python train.py --n_layer=10 --d_model=160 --n_experts=128 --experts_per_token=6 --d_expert=32 --d_shared_expert=64 --activation="swiglu" --moe_layers=[0, 1, 2, 3, 4, 5, 6, 7, 8, 9] --router_score="softmax" --normalize_top_k=false --routed_scale=8.38 --balance_loss=0.00424 --balance_bias=false --router_z_loss=0.001 --init_std_router=0.0169 --lr_router=0.000451 --n_head=2 --n_kv_head=1 --head_dim=64 --vocab_size=8192 --norm="rmsnorm" --norm_place="pre" --norm_eps=1e-05 --positions="rope" --rope_base=72600.0 --rope_fraction=1.0 --qk_norm=true --attn_scale=0.125 --tie_embeddings=false --parallel_block=false --init="normal" --init_std_qkv=0.0491 --init_std_o=0.061 --init_std_up=0.0703 --init_std_down=0.0703 --optimizer="muon_hyperball" --lr=0.00666 --lr_mult_o=0.825 --beta1=0.95 --lr_head=0.00817 --warmup_steps=50 --schedule="wsd" --decay_fraction=1.0 --decay_shape="sqrt" --final_lr_fraction=0.02 --batch_tokens=[32768, 65536, 131072] --seq_len=1024 --doc_mask=true --train_tokens=411900000 --steps=6151 --dataset="wikipedia_en"
Below are experts of layer 5 (counted from 0) of a mixture-of-experts language model. Rows are named router (the router's row for the expert), gate (a neuron's input weights, with its number), up (a neuron's input weights, with its number), down (a neuron's output weights, with its number) and show model dimensions 0-159. Each number is 200 + 40 x the weight over its row's rms, rounded and kept within 0 to 999.
After each expert's rows: a language model's description of what the expert responds to. This comes from a sample of Wikipedia text that the model never trained on.

# expert 30
router,213,155,197,143,210,162,145,281,201,218,162,197,198,242,176,188,216,191,164,269,209,241,190,250,172,161,194,205,201,293,284,223,152,237,210,159,180,278,200,173,226,266,255,146,158,241,198,158,177,168,196,125,241,212,202,231,190,202,188,228,209,208,243,276,304,235,192,289,156,141,152,123,218,168,117,153,210,207,179,205,196,169,188,239,209,157,146,268,197,242,210,192,240,206,110,170,198,255,137,256,187,261,211,208,193,178,197,150,233,156,268,209,150,239,176,234,152,270,243,211,161,167,206,164,169,215,198,226,290,205,186,190,201,184,178,194,182,206,222,234,237,198,232,264,237,253,278,214,223,204,153,181,221,153,204,205,221,124,225,156
gate0,222,145,144,212,232,179,181,174,226,202,198,212,184,236,161,195,187,240,192,213,142,242,215,207,229,155,179,221,152,189,122,232,216,156,60,170,166,197,174,214,200,254,318,195,182,240,280,261,193,243,231,183,244,223,186,126,225,221,149,170,194,243,210,200,281,137,193,186,202,143,252,204,142,204,145,233,165,238,208,163,201,168,173,165,166,245,198,241,129,171,302,185,194,181,131,249,225,229,217,225,224,233,221,264,199,237,226,240,222,213,207,196,258,195,233,228,166,182,259,161,154,272,190,205,170,259,199,175,194,191,235,204,168,196,124,182,239,192,148,227,213,228,202,245,290,263,228,257,154,154,214,236,303,237,174,209,167,211,163,196
up0,225,195,176,159,226,218,99,214,226,271,220,238,197,146,233,160,171,201,165,196,172,236,187,158,190,212,131,187,136,257,169,235,219,174,146,251,200,135,201,157,222,227,197,265,301,252,267,192,189,218,208,122,250,245,149,191,254,208,231,197,204,164,205,247,230,162,242,215,234,216,234,236,153,226,145,213,184,169,213,172,204,207,223,234,206,160,180,126,174,187,191,165,290,236,318,160,159,213,194,189,252,271,215,181,190,161,153,224,273,203,183,164,253,247,157,226,88,164,224,219,236,193,288,257,175,169,147,235,248,199,216,178,185,197,181,154,185,232,223,192,273,206,196,197,230,179,248,240,208,189,204,227,178,135,223,228,264,212,281,178
down0,154,183,230,167,274,183,200,293,168,203,250,159,131,174,278,178,186,214,185,248,229,209,166,211,149,209,124,189,246,184,212,225,152,169,193,163,235,229,204,216,170,114,194,110,170,190,182,237,231,158,183,151,168,118,183,140,167,116,169,221,191,269,221,255,224,235,169,100,248,231,155,250,151,191,128,175,244,173,236,233,178,196,197,281,183,183,140,212,173,159,204,223,278,131,249,253,211,198,160,199,253,228,213,214,197,213,248,231,171,262,201,174,226,162,212,144,268,215,209,204,212,246,131,239,214,241,126,177,217,190,183,189,178,221,173,192,142,169,251,252,191,257,212,192,205,168,166,218,164,131,241,194,147,165,169,184,189,188,136,178
It responds to: Second syllables inside names, often German or Nordic or with umlauts (Schw-et-zingen, H-et-manate, G-ust-af), also ä, ü, ž.

# expert 50
router,300,166,145,123,219,172,133,207,191,162,186,269,197,207,193,219,188,193,155,229,202,261,202,196,195,204,227,153,236,233,218,236,181,214,254,172,174,258,162,174,235,230,196,182,177,259,171,152,172,205,143,157,189,203,276,248,177,238,182,232,204,200,249,268,249,226,195,222,181,144,239,158,243,123,172,192,176,213,226,255,264,145,166,227,193,222,160,216,280,209,230,157,281,223,154,187,251,221,178,223,116,213,176,195,223,171,241,189,208,121,263,217,114,253,174,186,131,190,267,259,133,151,219,166,136,288,181,167,225,239,138,162,180,186,189,224,276,203,242,198,246,178,234,229,234,212,228,154,210,160,190,192,204,163,229,129,245,169,240,168
gate0,296,137,167,211,240,167,157,206,190,214,171,220,219,243,141,173,187,235,183,190,206,206,209,234,185,228,199,217,211,202,204,208,248,131,202,264,208,197,235,196,264,182,170,207,250,225,185,256,169,275,186,247,199,92,281,174,165,223,178,184,177,219,233,261,214,235,207,251,216,143,193,146,274,229,191,241,207,304,235,198,139,134,158,251,191,196,204,205,206,219,174,179,184,269,159,240,204,171,160,166,148,175,216,154,188,136,282,191,278,138,215,169,237,201,169,198,184,200,224,199,175,165,141,221,167,233,181,242,173,159,167,177,218,140,126,174,269,213,201,143,203,198,225,218,124,215,247,236,200,240,256,170,261,149,267,213,198,140,134,293
up0,237,183,200,264,201,190,258,202,215,187,257,247,233,165,186,219,176,177,152,265,237,185,133,269,169,179,132,237,158,273,229,179,235,123,195,199,179,235,222,202,195,274,140,309,173,137,165,212,190,182,244,141,185,259,172,167,166,148,248,121,204,148,212,179,208,199,216,215,220,207,171,219,139,176,196,206,126,197,256,233,230,227,237,165,281,189,209,229,167,209,213,254,245,175,225,111,166,226,215,135,190,181,260,237,111,219,220,198,246,231,172,201,165,250,204,83,198,285,232,163,190,230,226,169,220,223,179,200,177,176,208,249,157,258,216,221,133,252,146,218,175,206,179,205,210,205,170,220,193,170,167,285,189,261,139,186,166,197,202,216
down0,218,200,227,153,216,217,178,145,245,219,199,164,181,203,171,242,285,186,252,196,136,178,205,234,251,160,205,149,261,165,227,140,183,248,116,225,192,187,245,177,212,217,268,122,232,223,187,169,171,138,200,213,175,129,187,266,164,241,231,200,255,158,244,177,218,200,156,207,223,208,230,148,238,236,187,215,60,116,209,259,205,218,193,113,208,196,185,180,129,167,180,205,223,209,222,168,198,209,255,207,224,168,231,218,231,135,198,144,155,242,207,185,198,206,153,169,207,271,198,180,267,260,191,255,199,195,176,236,197,233,198,222,200,191,165,158,204,237,209,234,216,238,271,177,179,193,184,98,261,132,105,182,232,229,216,169,221,221,109,261
It responds to: Opening pieces of words split after an article or adjective, often prefixes, such as un-beaten, Super-Liga, al-pine, sub, pre.

# expert 45
router,259,171,174,145,218,160,162,253,200,207,178,174,168,198,153,226,227,170,217,206,231,237,228,179,152,219,213,201,199,290,272,220,179,227,279,101,168,254,143,162,287,204,214,166,195,214,183,175,222,199,207,173,307,225,202,269,164,267,157,251,220,224,234,232,244,143,275,254,186,135,169,145,212,201,144,218,223,153,211,228,192,187,180,208,213,127,170,242,225,214,216,180,264,212,177,137,205,219,166,214,194,209,166,158,222,172,225,160,316,178,288,175,192,224,142,193,181,211,286,191,193,147,240,200,152,201,199,243,229,246,196,204,214,143,194,209,237,183,265,179,249,143,236,255,250,231,236,180,180,195,160,225,270,160,184,135,165,137,203,163
gate1,224,223,218,290,211,215,210,198,256,215,246,154,128,178,189,203,236,233,187,141,257,231,166,145,140,196,264,145,169,186,229,184,192,196,245,203,212,174,145,105,267,238,163,231,242,248,134,324,122,220,181,115,210,216,200,189,203,240,213,150,200,218,256,211,242,156,188,183,180,212,267,190,168,162,195,155,232,285,270,229,230,147,218,240,183,185,180,247,198,191,153,208,242,260,162,229,194,171,242,174,144,172,145,149,209,209,225,240,120,213,202,136,182,223,148,218,229,214,169,201,196,126,281,222,159,199,197,229,221,229,165,197,199,172,200,172,189,208,180,222,315,195,234,172,170,211,143,148,192,213,234,197,172,241,230,145,217,225,132,163
up1,189,202,216,179,182,186,163,122,183,292,138,269,155,158,170,229,152,179,207,235,162,188,225,196,160,120,170,189,172,196,199,142,199,202,186,156,195,220,158,149,172,141,253,229,211,217,262,180,160,161,155,148,126,247,227,248,213,201,177,176,230,181,181,142,263,186,204,143,225,224,239,198,173,207,158,178,106,211,202,150,209,186,280,191,184,173,203,219,143,259,216,219,229,152,208,179,282,210,162,223,231,180,275,156,260,211,235,176,224,138,158,194,118,233,141,177,211,231,142,173,138,257,102,138,163,182,183,213,166,181,255,205,200,222,267,170,231,212,205,192,250,174,196,190,169,209,192,223,247,177,225,143,141,210,153,201,153,289,278,250
down1,227,188,190,147,133,173,154,144,182,218,191,173,228,261,195,237,182,231,140,227,234,237,171,187,206,130,193,194,264,226,177,241,160,190,240,230,148,240,191,201,207,58,201,143,166,247,173,161,226,162,163,200,186,194,183,207,169,211,154,150,156,107,231,227,104,198,171,228,190,212,186,297,166,206,99,121,196,223,184,224,192,198,220,193,319,178,214,226,196,278,164,254,254,217,216,205,163,200,187,161,198,226,170,205,150,149,165,220,247,200,150,182,219,188,239,248,238,237,253,181,174,206,201,196,247,147,211,192,193,154,166,239,246,163,193,193,192,238,135,138,180,245,275,212,190,165,205,234,231,166,180,153,225,175,230,226,203,150,304,157
It responds to: Ending pieces of English and Slavic surnames, team and place names, such as -shire, -stein, -ski, -wood, Seah-aw-ks, 49-ers.

# expert 57
router,238,209,176,168,206,160,175,260,264,206,161,203,204,194,188,226,203,131,146,199,217,216,188,222,171,170,191,147,212,239,274,228,132,221,245,186,173,188,199,157,275,221,239,111,183,267,184,155,171,179,181,175,239,235,213,220,194,248,142,202,239,187,235,237,246,206,177,210,181,165,179,162,204,168,124,219,211,148,199,215,208,201,209,251,222,201,139,287,174,217,150,153,268,243,176,153,269,203,110,236,148,293,206,164,219,149,248,147,233,172,241,212,130,215,95,273,179,245,288,215,172,180,222,175,192,227,206,220,247,226,173,197,201,155,162,206,232,220,229,201,206,188,289,225,271,255,291,215,164,190,141,247,260,200,222,205,232,176,228,147
gate1,220,139,222,222,153,253,214,188,232,170,146,236,181,206,163,219,209,217,179,147,201,188,218,214,170,189,180,223,209,187,185,182,187,129,257,214,217,272,236,257,223,191,174,270,242,186,169,245,186,213,113,194,223,171,190,212,129,222,217,106,157,159,236,231,215,219,154,205,217,95,160,185,193,195,246,157,180,197,211,219,290,115,201,192,157,214,180,211,162,200,199,203,261,164,179,212,183,244,200,175,216,111,164,147,206,182,372,224,208,154,200,197,180,243,94,206,182,215,144,171,211,114,191,199,269,249,262,154,220,242,166,232,189,203,143,199,256,256,231,209,180,243,199,188,209,188,126,271,142,196,177,162,208,240,195,168,213,190,162,212
up1,243,223,173,184,224,135,240,191,188,197,96,188,241,194,268,262,204,170,145,282,137,215,119,212,267,115,256,165,199,135,159,212,159,242,137,169,270,183,195,212,132,213,104,232,235,218,222,283,208,236,184,191,167,205,188,175,203,220,207,160,219,239,190,195,152,203,138,212,209,216,254,174,185,181,156,202,116,192,304,179,181,96,200,239,194,191,219,191,205,169,206,139,219,208,202,179,225,266,247,243,169,180,193,187,218,183,199,159,160,195,127,162,142,236,182,174,175,184,145,261,197,136,223,148,192,210,208,197,228,193,169,198,208,251,188,172,247,232,145,155,235,239,186,199,256,157,173,207,127,179,183,159,177,146,226,189,202,143,185,125
down1,225,186,228,225,145,226,173,128,232,253,240,238,213,207,177,239,233,211,210,262,257,168,134,121,242,181,213,173,151,238,240,183,170,168,178,227,183,254,210,172,163,238,201,202,260,224,277,182,218,210,160,201,209,152,171,169,231,227,222,178,164,225,158,157,242,227,178,167,217,230,212,193,173,190,308,236,237,216,218,141,192,201,125,185,239,282,205,188,146,213,204,216,188,217,141,122,119,152,242,219,194,274,276,214,231,264,265,199,177,185,181,176,147,287,180,206,214,220,170,183,174,201,134,165,213,145,205,252,157,192,189,206,290,228,230,137,180,289,214,238,236,178,308,183,239,240,166,215,219,186,230,192,260,216,127,136,227,192,209,226
It responds to: Middle or final pieces of Western given names and similar words after L, H, Sh, such as Gr-ace, Gl-adi-ators, he-aven, Arthur.

# expert 46
router,288,139,191,160,235,138,139,214,195,211,200,218,178,224,177,227,161,186,186,235,222,281,151,192,203,169,283,148,206,192,262,262,190,295,192,198,158,215,196,198,266,214,209,200,168,223,153,125,161,198,168,190,247,247,255,268,192,275,186,203,205,268,205,251,205,220,207,210,117,171,174,176,250,153,193,232,194,166,187,249,233,191,231,215,221,166,191,228,246,197,228,124,252,209,187,183,229,203,138,212,154,199,195,211,247,135,196,170,243,192,247,237,116,228,160,219,166,170,281,235,124,182,238,160,195,277,161,163,208,202,129,183,155,170,170,152,221,172,222,191,281,155,230,236,218,196,262,154,173,153,194,199,263,149,220,112,224,171,265,184
gate0,192,205,210,207,211,118,182,243,199,194,219,175,177,216,240,227,203,271,217,159,242,215,194,159,248,273,151,218,206,132,257,192,251,192,208,168,220,200,243,177,246,180,178,122,238,108,211,190,241,164,219,251,206,243,208,189,146,240,152,202,176,245,128,179,242,243,216,192,225,172,171,272,179,206,162,186,193,171,122,208,214,221,141,136,208,221,261,213,184,200,224,201,201,286,168,249,251,196,130,261,210,156,274,221,197,173,222,185,212,173,209,154,211,108,179,234,204,168,256,142,184,235,166,108,262,221,200,206,242,171,124,215,195,245,112,214,232,160,122,210,189,172,258,220,207,170,164,136,217,229,144,195,262,203,218,191,93,184,189,138
up0,174,196,236,265,204,215,169,149,206,190,200,189,231,90,155,170,257,206,269,257,137,174,238,179,177,202,223,236,193,277,217,197,226,160,206,148,162,166,145,126,200,177,225,265,189,175,158,163,270,151,177,192,252,165,166,214,177,222,161,177,205,182,189,179,150,176,153,251,176,122,157,182,252,209,245,237,231,245,224,191,222,217,193,217,164,128,241,244,263,205,157,187,235,242,168,195,181,191,260,216,178,273,140,188,233,209,238,177,222,237,196,191,201,177,238,237,248,198,253,164,213,176,232,232,218,198,246,126,133,236,290,203,122,136,240,206,271,212,232,207,181,187,209,314,174,171,152,147,155,231,121,232,250,237,187,261,166,198,200,244
down0,210,194,191,163,266,153,171,209,254,220,178,191,268,264,208,162,195,316,263,187,205,204,183,178,253,205,188,212,193,217,170,213,262,159,230,182,173,201,120,233,195,292,195,229,99,120,283,175,167,161,208,215,252,186,215,184,198,193,202,140,231,226,253,228,144,288,208,167,189,203,218,278,177,178,179,258,185,214,230,233,202,158,263,255,152,245,161,263,197,191,233,245,202,196,219,177,193,231,224,247,257,113,254,192,242,164,211,167,173,188,320,210,237,200,268,249,209,180,240,241,150,145,168,258,222,164,150,222,124,236,203,223,241,201,209,215,190,184,267,224,217,213,189,228,232,197,197,253,144,175,180,197,233,180,157,252,223,203,238,232
It responds to: Lowercase nouns or their first letters after adjectives, such as economic hub, college football season, Biographical details, footballer, medalist.

# expert 2
router,268,135,164,140,220,175,130,216,225,204,165,240,213,223,133,254,196,231,199,275,213,241,191,244,146,220,247,124,263,243,215,249,130,229,204,165,186,226,199,175,256,268,218,144,114,179,192,170,144,176,201,181,199,210,249,247,156,247,168,201,176,251,210,239,213,187,209,266,169,178,187,205,250,197,160,254,155,197,198,224,213,119,174,204,208,164,192,192,239,209,237,147,234,293,96,113,233,193,146,239,184,289,208,188,185,191,193,163,244,159,214,216,164,183,151,212,113,203,243,214,200,216,231,172,192,230,191,235,211,265,181,147,229,165,130,181,290,241,242,211,213,188,215,225,196,251,277,150,228,152,203,180,220,178,200,174,210,156,265,181
gate0,220,189,92,149,253,145,278,218,186,239,247,188,192,211,178,251,239,211,188,229,232,249,212,251,154,296,225,162,213,221,249,94,177,150,189,158,215,252,260,216,225,231,234,196,187,174,219,174,204,217,207,183,218,231,217,94,203,254,197,200,159,204,187,202,196,220,190,189,180,211,157,250,210,185,147,200,57,205,215,236,139,166,119,195,208,259,195,190,155,206,219,256,237,262,244,145,183,183,193,240,165,180,236,228,177,113,241,169,224,176,239,149,148,154,239,225,205,181,226,215,192,223,184,117,228,204,164,195,278,228,256,180,217,244,191,181,246,225,213,153,238,180,312,175,157,170,180,181,216,160,259,146,231,222,226,174,226,196,186,209
up0,153,218,217,214,212,231,181,140,178,106,232,210,199,133,247,204,208,198,184,118,208,186,269,156,179,229,156,245,210,225,227,252,203,269,191,165,219,207,195,189,182,171,237,96,147,206,191,227,215,187,142,215,168,175,199,207,160,200,140,161,179,234,199,175,231,114,226,203,107,217,199,143,238,201,211,172,228,188,250,189,208,170,232,232,202,166,231,184,204,173,151,103,231,207,192,169,167,183,144,173,243,306,167,257,177,267,106,209,224,111,161,230,206,197,233,245,159,222,108,138,264,227,225,177,173,225,188,154,162,171,128,177,180,221,183,182,176,219,169,228,222,197,226,192,220,254,212,209,169,218,221,278,222,244,67,183,208,237,180,213
down0,243,152,217,112,198,161,172,193,168,249,176,192,242,184,181,226,229,198,164,166,228,191,199,147,185,185,238,284,218,202,184,228,188,269,191,236,193,221,194,255,185,215,228,178,225,190,191,228,246,170,222,220,205,267,160,152,177,236,134,288,121,232,217,229,234,136,218,159,238,188,191,146,198,140,262,179,203,239,196,162,195,234,176,199,229,195,196,170,218,217,162,107,251,257,205,173,164,222,129,228,210,196,237,253,177,148,179,295,191,208,209,208,279,215,165,194,195,206,163,131,119,198,262,139,292,222,151,251,172,208,186,132,205,216,243,242,188,125,216,237,202,145,234,172,173,177,277,224,294,284,272,201,236,209,165,207,193,130,204,217
It responds to: Articles and possessive determiners after prepositions or verbs, opening a noun phrase, such as a, the, his, an, their.

# expert 16
router,237,222,200,154,202,173,199,256,201,163,183,250,209,244,203,239,209,193,163,282,258,217,167,219,202,180,200,208,212,246,241,249,152,223,189,125,173,229,145,150,217,261,207,135,184,167,189,153,222,184,192,138,255,185,217,199,197,244,195,270,126,141,272,204,208,203,220,230,169,175,161,139,207,169,160,172,178,171,244,239,202,132,198,216,202,203,122,259,215,202,200,184,300,233,150,202,233,230,106,260,131,257,179,217,206,180,195,144,264,187,243,194,177,211,170,247,191,235,232,231,186,153,253,151,152,207,162,219,220,230,188,230,260,138,160,226,217,170,218,240,220,164,232,233,261,317,220,166,164,220,169,229,215,93,212,198,264,105,203,192
gate0,173,282,146,175,195,188,231,236,170,285,171,263,130,188,156,199,149,191,197,200,178,197,191,165,248,206,248,169,277,214,144,262,155,212,164,178,152,188,147,179,202,230,121,199,269,161,220,189,215,157,194,206,213,113,161,244,203,193,265,272,234,152,240,228,239,212,233,240,218,188,195,189,196,163,120,152,186,270,170,259,207,150,137,176,168,199,183,191,213,199,174,238,198,233,70,244,189,206,273,238,210,182,147,198,204,243,182,124,140,178,211,240,239,160,186,211,262,193,240,161,238,171,241,190,214,228,158,203,222,197,221,166,108,244,211,164,210,173,228,133,181,193,240,169,216,159,240,246,236,246,204,224,277,123,174,195,230,177,150,241
up0,109,173,166,164,226,231,236,174,145,165,187,235,214,145,192,194,240,216,228,171,176,215,241,201,202,151,171,248,268,227,184,206,196,238,136,182,152,267,181,229,238,179,162,240,228,137,147,238,174,181,158,169,277,215,172,197,149,187,266,190,190,193,241,189,191,264,173,143,268,278,161,120,191,191,204,158,212,254,185,176,177,99,212,236,215,270,167,203,211,188,234,162,173,216,151,188,196,229,243,216,208,145,258,238,170,161,211,136,211,187,256,208,131,166,188,169,220,178,254,144,243,190,203,163,294,243,161,316,175,159,205,215,297,242,192,203,169,242,230,155,217,174,173,198,190,193,278,191,278,218,180,206,239,253,231,240,254,211,168,180
down0,208,175,222,237,217,228,267,240,254,252,194,229,232,149,190,240,209,185,204,170,165,190,283,197,249,89,257,212,134,191,171,173,185,239,181,160,209,200,187,183,227,184,215,170,116,188,259,200,163,206,231,195,129,202,145,215,180,66,166,217,105,184,139,271,224,210,197,194,186,156,197,161,256,190,279,267,139,220,211,97,223,236,240,221,201,253,246,174,217,188,215,215,232,263,214,133,258,230,155,152,212,125,169,272,179,201,201,186,188,208,225,198,247,243,126,184,213,244,210,177,210,176,223,250,160,179,211,191,179,241,241,190,165,226,261,204,219,151,209,256,156,182,158,133,181,229,170,246,155,219,171,264,154,237,181,206,155,188,218,203
It responds to: Word-internal fragments of foreign names and rare words, often after an initial capital, such as Ale-mann-ia, Séb-ast-ien, Ara-f-at, West-er-lo.

# expert 58
router,294,183,189,144,222,170,132,205,201,188,167,196,211,265,163,199,208,195,195,239,225,268,147,263,116,185,234,143,234,238,207,246,163,260,222,172,170,277,216,172,240,237,219,188,136,204,177,185,172,114,219,174,251,220,208,209,89,278,221,186,197,243,200,205,228,144,224,240,181,187,195,203,248,156,190,255,159,207,202,243,233,178,189,236,196,120,197,210,214,237,225,151,232,194,149,177,234,241,137,267,176,243,206,185,190,171,187,191,228,189,229,253,168,225,177,229,152,267,233,184,141,113,227,159,171,256,237,151,211,239,193,171,254,155,216,168,241,239,223,245,259,162,251,220,216,210,272,166,203,131,165,226,246,138,227,138,270,162,248,153
gate0,165,215,235,168,241,168,176,162,127,186,148,207,164,212,176,143,231,65,223,186,259,249,215,232,207,222,213,242,236,182,176,250,113,188,194,199,222,306,165,182,202,177,266,234,127,187,226,155,166,272,234,217,198,255,207,190,240,205,219,193,153,277,196,224,217,192,210,165,167,244,226,190,221,203,233,204,169,208,174,141,182,189,174,250,197,172,178,207,218,191,197,125,188,109,243,109,146,202,213,264,144,207,196,159,323,168,201,251,203,233,225,215,209,164,165,230,221,165,238,282,182,177,162,208,192,229,235,226,185,252,212,187,253,163,135,223,186,214,198,263,233,222,105,184,181,181,158,255,212,200,257,190,133,259,188,225,190,169,187,140
up0,255,219,141,195,160,203,258,200,268,210,221,219,256,267,169,187,179,160,206,185,208,238,189,201,165,192,203,152,176,153,179,182,235,184,229,189,218,238,195,197,196,213,110,248,253,117,194,201,199,279,247,138,216,216,240,197,150,249,219,190,230,169,224,225,209,177,192,223,140,176,197,274,118,207,222,155,187,243,166,225,260,237,147,194,253,153,200,180,202,245,136,199,132,212,164,223,260,137,222,218,209,229,194,231,185,205,237,184,133,221,247,259,270,263,286,109,206,248,286,189,216,171,220,226,181,140,217,243,205,154,184,193,93,212,119,183,208,279,200,189,198,239,243,187,236,170,232,231,197,209,158,148,266,155,224,136,145,158,177,203
down0,212,167,194,172,173,201,233,232,229,266,144,202,248,178,159,195,225,238,260,213,205,212,166,198,191,181,220,186,231,208,191,201,164,185,297,161,202,202,173,236,284,234,235,164,194,198,167,227,235,146,153,211,217,251,209,205,237,250,168,240,255,186,154,144,183,179,251,181,215,138,180,222,230,131,136,192,236,128,208,195,284,170,204,211,208,243,159,211,182,207,244,250,268,186,128,178,207,215,201,164,131,161,123,191,91,207,179,262,208,207,224,218,170,166,191,197,216,262,255,200,244,185,289,187,259,144,229,185,189,222,227,150,245,129,227,165,125,207,184,137,239,213,127,238,125,265,177,165,210,311,195,173,218,225,227,193,141,203,271,182
It responds to: Capitalized first tokens at the start of lines or sentences, especially taxonomy labels like Authority, Synonyms, Species, and name beginnings.

# expert 39
router,264,144,134,214,229,190,183,226,253,192,184,198,200,228,133,217,181,166,180,258,231,244,198,197,145,206,207,185,229,278,235,206,157,238,203,116,171,244,156,154,277,276,255,156,196,179,181,142,211,126,193,145,238,215,203,208,205,222,158,267,158,161,250,213,239,189,225,198,159,182,110,132,209,218,176,196,153,170,215,209,263,129,192,241,215,194,217,258,180,200,225,176,304,204,106,154,231,195,151,228,138,206,173,178,246,186,201,161,260,197,286,236,164,218,182,224,203,187,251,273,171,184,248,145,174,271,170,241,248,272,170,226,189,141,172,196,214,179,244,189,213,196,203,236,262,250,246,183,133,195,181,218,215,151,200,189,216,131,252,183
gate0,208,191,194,231,194,262,201,258,237,205,194,225,291,238,102,241,164,169,197,220,212,252,243,128,181,157,106,194,207,198,223,162,130,233,256,154,200,261,177,150,226,216,239,163,226,159,196,156,196,222,204,188,221,251,229,233,164,187,224,221,167,223,211,127,243,213,222,152,196,164,233,220,192,227,162,148,165,148,261,191,160,128,264,237,282,217,207,193,127,225,227,196,253,174,225,153,157,169,229,272,284,169,187,193,260,272,281,123,282,192,265,165,207,209,201,165,199,243,163,200,193,174,185,236,220,197,156,229,272,188,171,217,190,193,179,232,184,232,178,163,172,229,197,142,261,193,172,247,178,216,196,227,163,190,241,171,182,158,308,248
up0,199,215,188,132,206,159,163,227,165,251,156,199,220,246,123,266,235,240,163,197,231,250,185,196,226,232,214,197,187,201,229,160,271,254,225,153,282,206,217,161,192,220,242,179,177,165,235,155,166,228,213,270,216,165,178,175,141,210,222,83,193,175,189,195,196,209,253,248,216,263,163,244,199,193,208,230,204,282,203,253,179,246,140,231,171,162,170,109,200,254,249,241,241,240,257,214,191,182,150,218,175,129,151,201,169,209,216,182,239,161,221,180,332,167,224,183,217,251,114,211,210,156,224,241,201,199,226,148,233,200,209,137,244,270,164,281,201,252,203,285,182,205,194,219,231,223,165,275,185,185,141,192,187,210,199,237,190,179,128,214
down0,268,198,256,212,149,206,173,250,200,127,161,263,230,245,201,199,211,179,228,157,199,205,175,165,272,208,130,203,187,172,191,216,182,226,219,213,185,179,171,173,185,172,232,252,258,163,167,212,196,176,193,140,193,204,251,217,210,170,269,175,210,231,208,203,231,215,179,154,192,230,141,145,174,168,137,254,290,184,277,244,163,198,108,230,199,193,219,252,164,151,234,188,194,275,200,164,195,170,213,163,247,181,232,245,156,177,216,145,142,150,274,286,222,270,213,228,189,147,117,209,190,157,216,231,209,181,254,260,243,156,217,233,252,186,217,266,196,237,173,168,213,162,248,273,161,220,230,193,175,176,115,109,258,135,212,223,213,176,188,291
It responds to: Single consonants or short pieces inside non-English personal names, often Indian or Slavic, such as Yod-d-ha, Oleks-and-r, Hod-g-son, Zh-od-ino.

# expert 43
router,274,173,172,144,164,166,181,224,201,165,198,189,178,252,195,185,199,201,140,256,236,250,202,237,155,203,260,173,230,231,248,245,160,289,204,157,133,216,212,195,234,264,297,122,97,237,167,174,130,203,169,177,248,212,263,250,198,219,166,190,208,244,211,267,244,188,203,211,185,224,195,189,239,208,177,196,227,177,219,199,236,156,167,215,231,194,190,242,252,161,174,186,231,263,174,132,245,197,126,237,181,246,127,208,220,147,167,176,213,149,209,190,164,229,138,265,167,213,240,189,157,198,252,172,156,214,201,186,228,213,181,224,262,127,134,141,214,182,260,193,202,200,209,292,219,230,282,133,209,162,191,214,279,167,199,174,249,142,235,144
gate0,200,145,241,221,175,156,231,216,241,214,201,161,162,206,223,219,187,143,188,182,198,185,249,216,213,227,193,189,153,216,168,176,142,177,80,190,206,179,227,207,151,235,237,182,166,182,180,178,278,137,247,135,223,183,198,178,218,266,162,179,220,238,260,181,125,203,232,178,155,126,216,137,157,241,286,143,178,230,201,194,180,157,178,271,182,172,239,257,202,222,189,289,263,257,145,158,170,199,177,179,184,173,218,212,248,213,201,261,113,278,210,275,258,190,208,288,200,143,200,101,136,207,168,172,241,212,152,166,204,267,164,158,184,136,210,230,206,181,205,229,196,227,157,165,247,186,287,203,242,176,196,232,231,199,215,225,182,185,167,136
up0,257,202,196,214,205,235,204,158,234,141,174,235,260,227,187,135,200,274,185,156,256,223,228,173,181,140,156,217,188,244,150,184,218,263,182,150,236,210,231,135,210,161,237,218,232,206,148,231,132,158,171,254,254,223,237,250,97,197,191,197,154,153,149,186,224,137,200,217,170,266,164,264,192,178,164,249,199,230,226,228,262,233,140,197,224,224,224,211,208,275,175,163,172,211,295,210,159,182,217,305,162,222,142,201,188,264,251,198,227,252,255,200,225,215,245,188,204,238,204,296,265,241,164,193,216,195,137,218,261,179,203,214,221,254,188,197,250,255,192,192,229,177,215,207,208,226,167,141,125,253,280,130,189,196,235,220,192,145,231,198
down0,163,231,219,279,173,256,197,248,191,200,202,203,251,211,180,202,162,248,224,162,169,226,198,183,173,184,140,182,232,198,230,186,275,173,199,75,200,205,221,203,233,152,227,251,176,173,229,204,226,154,308,248,252,170,179,214,206,248,230,165,244,219,182,169,157,179,228,213,169,232,212,231,204,195,255,214,233,175,146,117,227,194,165,274,269,180,112,239,121,244,185,239,182,180,160,148,238,173,220,192,111,181,206,287,232,118,184,150,213,199,245,232,304,262,229,228,186,242,170,196,192,232,168,156,156,203,187,284,228,170,178,175,223,144,193,225,189,174,247,179,239,240,192,179,239,229,236,160,214,232,234,286,182,226,234,198,183,227,227,119
It responds to: The and a/an, plus spaces before years or century numbers, and adjectives like Roman, historic, Royal, as in the 16th century.